config = dict(
    max_grad_norm=2.0,
    max_seq_len=512,
    max_steps=10447,
)
Below are experts of layer 3 (counted from 0) of a mixture-of-experts language model. Rows are named router (the router's row for the expert), gate (a neuron's input weights, with its number), up (a neuron's input weights, with its number) and show model dimensions 0-127. Each number is 50 + 12 x the weight over its row's rms, rounded and kept within 0 to 99.
Before each expert's rows: a language model's description of what the expert responds to. This comes from a sample of Wikipedia text that the model never trained on.

# expert 16
Description: Prepositions after verbs or nouns, like by in directed by, with, for, including, during, against, plus commas and periods ending clauses.
router:63 45 64 37 66 54 32 43 63 66 29 66 49 38 51 35 59 61 55 77 49 51 51 56 46 67 47 47 43 46 71 61 43 38 58 57 24 31 67 62 30 49 35 52 51 51 64 36 31 52 36 50 37 47 47 29 20 51 54 65 47 44 35 55 64 55 40 46 28 59 70 41 52 50 38 51 56 54 28 45 54 51 52 37 56 47 44 50 38 40 41 37 38 37 53 20 49 44 39 26 68 59 62 49 51 41 69 39 37 22 62 62 41 59 53 55 56 39 48 52 60 48 65 61 58 52 36 53
gate2:35 50 66 38 29 57 53 48 67 13 71 39 58 48 60 54 44 51 60 61 54 55 48 55 51 53 58 55 53 69 40 28 50 52 55 51 55 44 55 52 79 61 50 41 70 54 59 49 62 59 61 63 48 55 58 50 38 57 50 30 42 39 22 77 62 48 44 40 52 45 69 58 59 37 69 59 37 56 45 55 66 52 53 75 45 67 55 37 35 25 74 60 69 52 56 51 47 53 63 47 38 27 51 56 47 46 45 34 30 49 62 37 34 36 54 44 37 65 57 39 28 48 41 43 57 53 66 45
up2:35 51 83 65 56 80 68 71 80 49 59 54 54 42 62 65 27 22 51 39 56 46 56 61 62 61 56 48 61 37 69 34 53 36 59 45 47 50 53 61 61 47 51 52 43 45 60 57 53 52 55 41 52 59 37 34 56 44 46 57 48 31 52 41 46 61 37 42 35 36 43 62 66 26 72 47 53 57 45 45 42 47 32 35 51 55 57 67 51 47 47 37 58 35 65 57 54 48 54 38 57 59 50 53 40 44 28 55 54 20 44 51 65 37 60 66 49 59 27 65 35 53 45 29 59 64 65 49

# expert 30
Description: Middle or final pieces of compound place and proper names, often Scandinavian or German, such as Kungsgatan, Reichsbahn, Brunswick, Myklebust.
router:51 33 44 51 60 63 39 48 58 51 36 66 48 48 21 40 47 33 56 61 71 41 78 47 49 43 28 49 38 50 49 65 46 63 51 51 40 37 69 74 42 36 30 38 60 55 58 29 36 55 44 66 43 65 44 55 37 38 60 63 43 49 54 41 50 54 55 42 27 68 52 40 59 43 55 63 46 28 50 70 32 60 53 53 61 50 51 39 59 45 37 53 61 37 56 40 53 53 39 49 54 54 73 40 45 26 56 29 29 48 66 58 40 81 35 57 34 46 55 55 55 62 63 63 47 41 43 71
gate1:27 64 47 52 43 40 53 59 43 64 30 55 64 43 58 43 51 69 59 53 42 66 45 55 43 63 46 37 72 47 39 54 64 60 60 56 66 64 62 53 21 47 50 56 67 48 59 59 46 40 59 46 71 68 50 58 43 43 40 57 28 41 46 44 40 56 58 57 71 50 41 72 59 42 67 57 56 73 31 42 66 53 79 41 43 54 43 40 31 61 61 40 51 58 27 59 64 61 59 53 57 46 48 59 63 39 68 66 46 44 35 46 52 57 44 18 49 53 56 18 44 42 49 56 53 41 71 34
up1:63 40 55 46 44 46 70 44 52 70 30 69 46 49 64 33 57 59 34 47 59 65 63 39 56 39 55 36 37 62 44 47 21 44 45 39 41 43 24 37 49 31 32 49 35 65 24 57 76 59 49 57 56 48 53 40 31 66 26 44 42 47 45 56 70 47 24 49 70 52 42 61 36 42 39 68 81 62 49 61 64 35 57 59 39 60 72 54 54 60 63 66 39 50 68 48 58 46 43 48 61 46 56 48 38 41 53 65 59 56 40 66 44 35 59 44 58 36 41 44 39 45 53 40 59 52 46 46

# expert 24
Description: Early pieces of words, often the letters right after an opening p, quote or bracket, such as pneumonia, emigrated, 1996, da.
router:66 45 75 55 54 39 37 36 68 59 38 64 59 44 44 56 57 48 71 68 65 54 54 46 44 64 31 49 40 62 58 55 47 55 51 74 36 26 64 45 26 46 39 60 49 49 65 41 39 36 46 44 42 66 49 38 31 48 51 50 38 41 35 51 64 36 43 47 51 42 48 37 62 38 41 41 53 37 47 59 55 61 55 44 51 64 56 58 26 52 53 44 57 59 42 40 53 51 42 56 69 59 59 65 66 44 70 37 31 57 65 72 28 56 20 38 42 44 59 50 81 37 70 48 71 64 47 46
gate1:32 29 45 59 60 52 31 51 54 69 48 64 76 48 70 42 68 66 46 65 63 48 40 55 56 47 46 53 52 58 43 35 40 53 55 59 37 30 58 51 53 47 35 79 55 58 34 48 29 69 50 54 53 49 60 62 60 46 62 53 34 54 47 44 54 49 52 56 51 45 40 58 42 40 33 30 66 64 52 41 58 42 58 52 56 24 45 48 56 37 41 52 57 40 22 64 55 53 40 46 74 76 45 46 29 27 45 31 75 57 65 43 34 54 68 56 52 56 36 40 55 46 62 62 43 72 36 66
up1:32 43 54 53 65 56 53 62 56 49 48 83 43 51 48 51 48 36 48 59 73 26 50 42 54 44 28 46 44 50 55 25 70 65 36 30 77 39 48 54 59 76 45 45 49 45 61 66 43 52 47 46 66 42 51 61 41 58 65 67 47 33 50 31 38 40 54 66 50 33 47 59 49 53 46 52 52 49 58 29 52 56 37 69 33 18 48 31 66 37 69 62 81 47 48 54 61 46 47 43 60 52 56 32 46 63 45 66 48 61 39 60 40 57 57 45 47 68 52 33 56 61 44 48 63 32 50 55

# expert 11
Description: Words and marks between numbers or table cells in sports and history text, chiefly "to" in year ranges (1726 to 1734), parentheses and pipes.
router:58 42 77 51 61 52 49 48 59 47 30 53 49 57 39 51 51 60 56 66 66 36 68 38 55 55 37 43 40 55 58 51 46 53 59 52 16 48 70 75 46 40 30 67 65 65 45 46 54 56 47 43 56 63 36 51 16 22 67 64 26 47 40 52 44 38 46 31 52 54 81 54 65 49 42 64 50 48 51 66 60 35 55 60 59 49 33 48 42 44 35 46 45 44 63 23 78 50 49 42 68 32 54 53 52 45 57 42 46 37 54 43 51 62 39 70 38 40 58 47 43 38 54 63 57 45 47 37
gate3:40 32 61 57 44 59 68 60 59 48 45 56 86 52 36 55 49 83 72 48 46 39 57 50 63 60 53 36 64 42 52 47 65 59 65 44 61 45 42 40 45 34 52 75 58 67 65 32 73 71 35 59 39 54 26 41 27 36 54 49 47 55 67 55 35 42 46 41 49 36 64 69 54 50 56 43 41 46 56 61 57 45 60 62 80 55 49 45 54 48 53 53 35 49 49 48 66 43 37 27 35 46 51 64 55 42 61 51 51 48 44 33 60 53 62 52 56 45 63 55 34 29 45 57 48 55 44 18
up3:37 69 54 53 42 60 37 44 37 30 44 48 63 62 46 61 52 44 59 57 49 28 36 44 61 45 48 39 34 38 45 42 29 56 79 34 34 56 54 67 62 46 56 60 70 58 41 43 40 38 30 52 68 50 39 37 63 52 43 50 13 58 69 56 33 65 54 40 64 46 56 42 62 59 27 54 57 39 45 33 65 46 38 58 39 34 38 33 52 55 62 43 46 59 37 78 61 40 40 49 57 43 61 47 40 68 57 42 56 35 47 41 82 48 56 71 57 52 60 48 42 34 41 54 53 64 49 54

# expert 29
Description: Digits inside years, dates and table figures, especially the 9 in 19xx years, as in 1995, 1918, 2016.
router:40 28 59 43 51 54 46 38 74 60 36 56 72 53 17 50 51 60 68 68 73 40 57 41 45 64 34 46 38 54 60 49 42 45 51 51 35 35 54 49 50 48 37 50 60 47 61 45 31 53 45 48 41 70 42 35 51 25 50 58 44 30 46 48 46 35 53 37 39 54 66 46 65 53 42 67 47 48 46 74 41 43 51 53 66 57 33 44 37 44 47 39 62 42 48 34 58 44 50 37 56 52 62 49 58 37 54 36 27 44 54 72 41 67 35 57 27 43 56 75 66 44 60 57 65 81 30 49
gate2:60 71 47 74 36 63 31 51 66 49 57 43 48 43 49 61 61 41 46 69 37 37 57 46 47 53 46 46 65 89 53 30 37 52 41 52 48 45 46 51 58 33 59 53 51 44 56 53 36 81 48 45 67 57 43 68 44 69 59 56 58 32 49 71 64 58 54 41 46 59 41 40 31 48 60 36 41 54 55 61 59 41 60 66 44 51 44 45 60 52 35 45 71 86 53 58 67 50 56 26 43 45 54 35 38 64 44 40 49 35 39 60 78 48 51 38 51 61 38 50 57 49 42 56 40 48 47 21
up2:51 37 43 64 44 42 28 55 50 44 47 34 57 35 36 44 43 53 61 50 69 49 41 36 72 59 55 58 64 41 45 42 64 58 29 48 20 58 61 44 49 18 52 76 60 44 59 69 42 51 51 39 52 63 32 67 57 49 53 39 44 49 24 35 78 49 57 52 64 64 53 39 61 58 27 47 53 63 44 49 36 40 63 45 62 61 53 37 47 62 32 40 61 38 59 45 51 48 75 52 43 48 67 41 46 34 46 51 42 29 47 58 61 37 44 53 41 51 31 66 74 49 44 67 37 61 38 36

# expert 27
Description: Colons, digits and minute or second marks in geographic coordinate and location infoboxes, such as Coordinates:, 59°45′00″N, Area:.
router:40 39 53 41 62 54 29 53 62 59 42 39 66 48 30 30 28 57 66 60 58 54 67 47 51 57 22 63 41 38 53 57 45 58 39 62 43 57 74 67 39 51 39 72 64 56 47 54 51 63 55 37 52 54 34 37 33 25 61 60 40 53 53 50 51 51 43 30 37 55 54 46 56 47 32 62 66 55 54 70 37 37 30 64 57 73 53 38 32 41 39 40 51 33 43 32 65 37 30 31 49 57 57 49 25 31 58 40 42 34 56 67 39 66 46 57 57 53 60 63 53 40 49 41 48 61 52 61
gate1:63 33 36 41 47 58 54 49 44 59 69 72 38 31 50 51 49 64 59 34 54 48 47 59 66 31 48 66 57 41 45 55 51 52 52 56 47 49 29 65 69 68 66 65 51 43 44 44 43 67 49 37 56 57 55 34 54 45 40 32 42 68 63 55 66 52 51 33 53 60 56 33 36 27 77 51 72 53 27 66 78 55 43 57 38 60 53 53 58 61 11 59 67 54 43 58 48 35 54 34 49 75 58 44 39 56 61 51 41 47 19 41 50 38 51 55 47 48 38 34 37 39 47 46 50 48 54 47
up1:49 55 57 42 50 82 21 58 24 24 45 47 25 39 44 49 41 40 64 49 46 34 55 22 48 52 72 45 46 52 27 53 50 56 20 42 45 64 40 29 62 66 62 33 37 59 54 38 50 61 51 20 49 46 49 46 63 55 54 51 51 59 58 57 58 44 49 51 60 59 67 61 51 50 59 55 35 49 47 45 56 46 34 63 49 34 54 53 65 38 56 51 58 50 37 70 29 47 64 53 38 62 30 55 40 56 40 49 61 44 36 46 39 42 36 36 33 42 56 30 68 41 48 60 52 50 31 61

# expert 7
Description: Word pieces inside foreign names and rare words, mostly Romance or Slavic, e.g. Lu-lu, mo-lu-ccana, Petro-le-um, con, Henri, Mari.
router:59 59 49 33 56 38 61 31 65 47 64 63 64 48 35 45 48 63 63 52 80 40 55 52 57 53 28 44 38 65 50 59 41 53 60 63 45 40 70 57 32 48 52 52 59 48 75 36 35 41 38 46 48 61 38 55 33 31 38 60 27 41 34 62 64 48 58 48 36 38 73 56 57 56 47 55 55 41 30 54 36 49 45 60 44 61 31 48 48 35 40 31 52 59 47 53 54 29 52 44 53 38 96 44 55 56 55 35 32 55 58 47 42 58 60 43 38 30 59 45 40 40 54 67 52 55 34 34
gate0:57 67 39 71 73 48 59 54 63 54 48 61 54 54 53 61 59 58 34 48 63 38 61 31 54 47 62 48 54 52 39 34 39 45 59 53 26 36 59 59 62 47 73 31 67 40 46 67 66 52 61 28 36 72 51 45 39 57 63 41 35 36 49 67 32 62 51 64 34 65 24 50 37 66 68 40 49 67 55 49 44 39 25 44 48 49 54 60 68 43 34 52 24 47 50 41 56 78 55 50 56 43 61 60 34 49 61 37 47 35 49 48 51 59 63 43 30 51 38 59 58 63 65 47 38 44 29 49
up0:50 34 38 74 52 37 37 29 26 76 48 33 58 35 34 73 52 60 46 48 33 73 52 49 44 51 32 41 54 36 46 44 23 49 50 26 57 55 46 57 42 71 60 64 61 49 48 71 44 37 64 53 45 59 50 36 62 65 53 65 56 68 43 62 69 45 53 61 50 54 53 53 41 59 51 30 64 29 60 63 44 54 56 76 57 40 34 51 57 60 45 53 69 53 47 62 40 40 52 39 45 39 46 50 54 49 44 30 63 58 49 85 54 52 61 44 51 40 72 44 44 49 33 51 43 57 54 54

# expert 4
Description: Function words opening clauses, such as that, which, if, before, where, whether, and section-heading = signs before years or names in sports results.
router:45 47 58 43 48 38 46 45 49 70 38 69 46 46 42 53 58 37 74 70 62 52 73 54 39 67 50 71 42 65 55 43 49 22 54 60 44 56 65 54 49 52 35 50 65 60 69 46 43 56 41 42 38 61 30 34 39 38 47 52 44 31 38 55 53 42 32 34 45 51 63 50 56 57 56 59 46 45 35 64 47 38 60 43 64 55 45 32 35 41 38 38 53 25 44 43 68 54 44 46 61 51 70 38 72 22 49 31 34 38 64 81 50 57 38 44 35 36 52 49 68 59 59 50 57 70 62 50
gate0:68 40 57 55 43 43 35 56 46 68 63 59 48 63 49 54 58 39 51 35 64 30 73 65 31 42 46 47 46 56 40 75 37 62 56 77 55 68 56 64 65 46 44 48 63 72 49 55 41 69 45 55 53 46 53 42 35 37 65 59 62 45 54 36 32 44 53 33 42 56 52 48 59 48 28 65 36 59 50 53 62 47 54 44 66 50 60 41 18 45 49 55 28 58 29 41 66 55 43 42 29 51 72 36 64 63 31 31 54 64 50 57 67 59 54 49 33 34 56 40 29 55 53 32 38 56 56 47
up0:58 67 50 46 75 77 68 57 63 30 58 26 52 24 43 46 54 43 58 39 54 42 33 46 46 39 35 44 36 68 73 65 52 54 44 54 48 42 68 70 43 71 68 34 72 47 47 54 46 41 35 49 42 60 66 59 52 54 54 35 63 42 60 51 59 60 43 59 34 48 59 59 24 29 50 49 63 40 50 45 31 52 46 49 34 63 41 48 65 42 58 25 55 63 51 45 52 67 50 43 45 58 30 56 44 63 54 69 57 34 67 52 61 54 47 53 59 70 51 64 48 39 32 63 38 58 35 46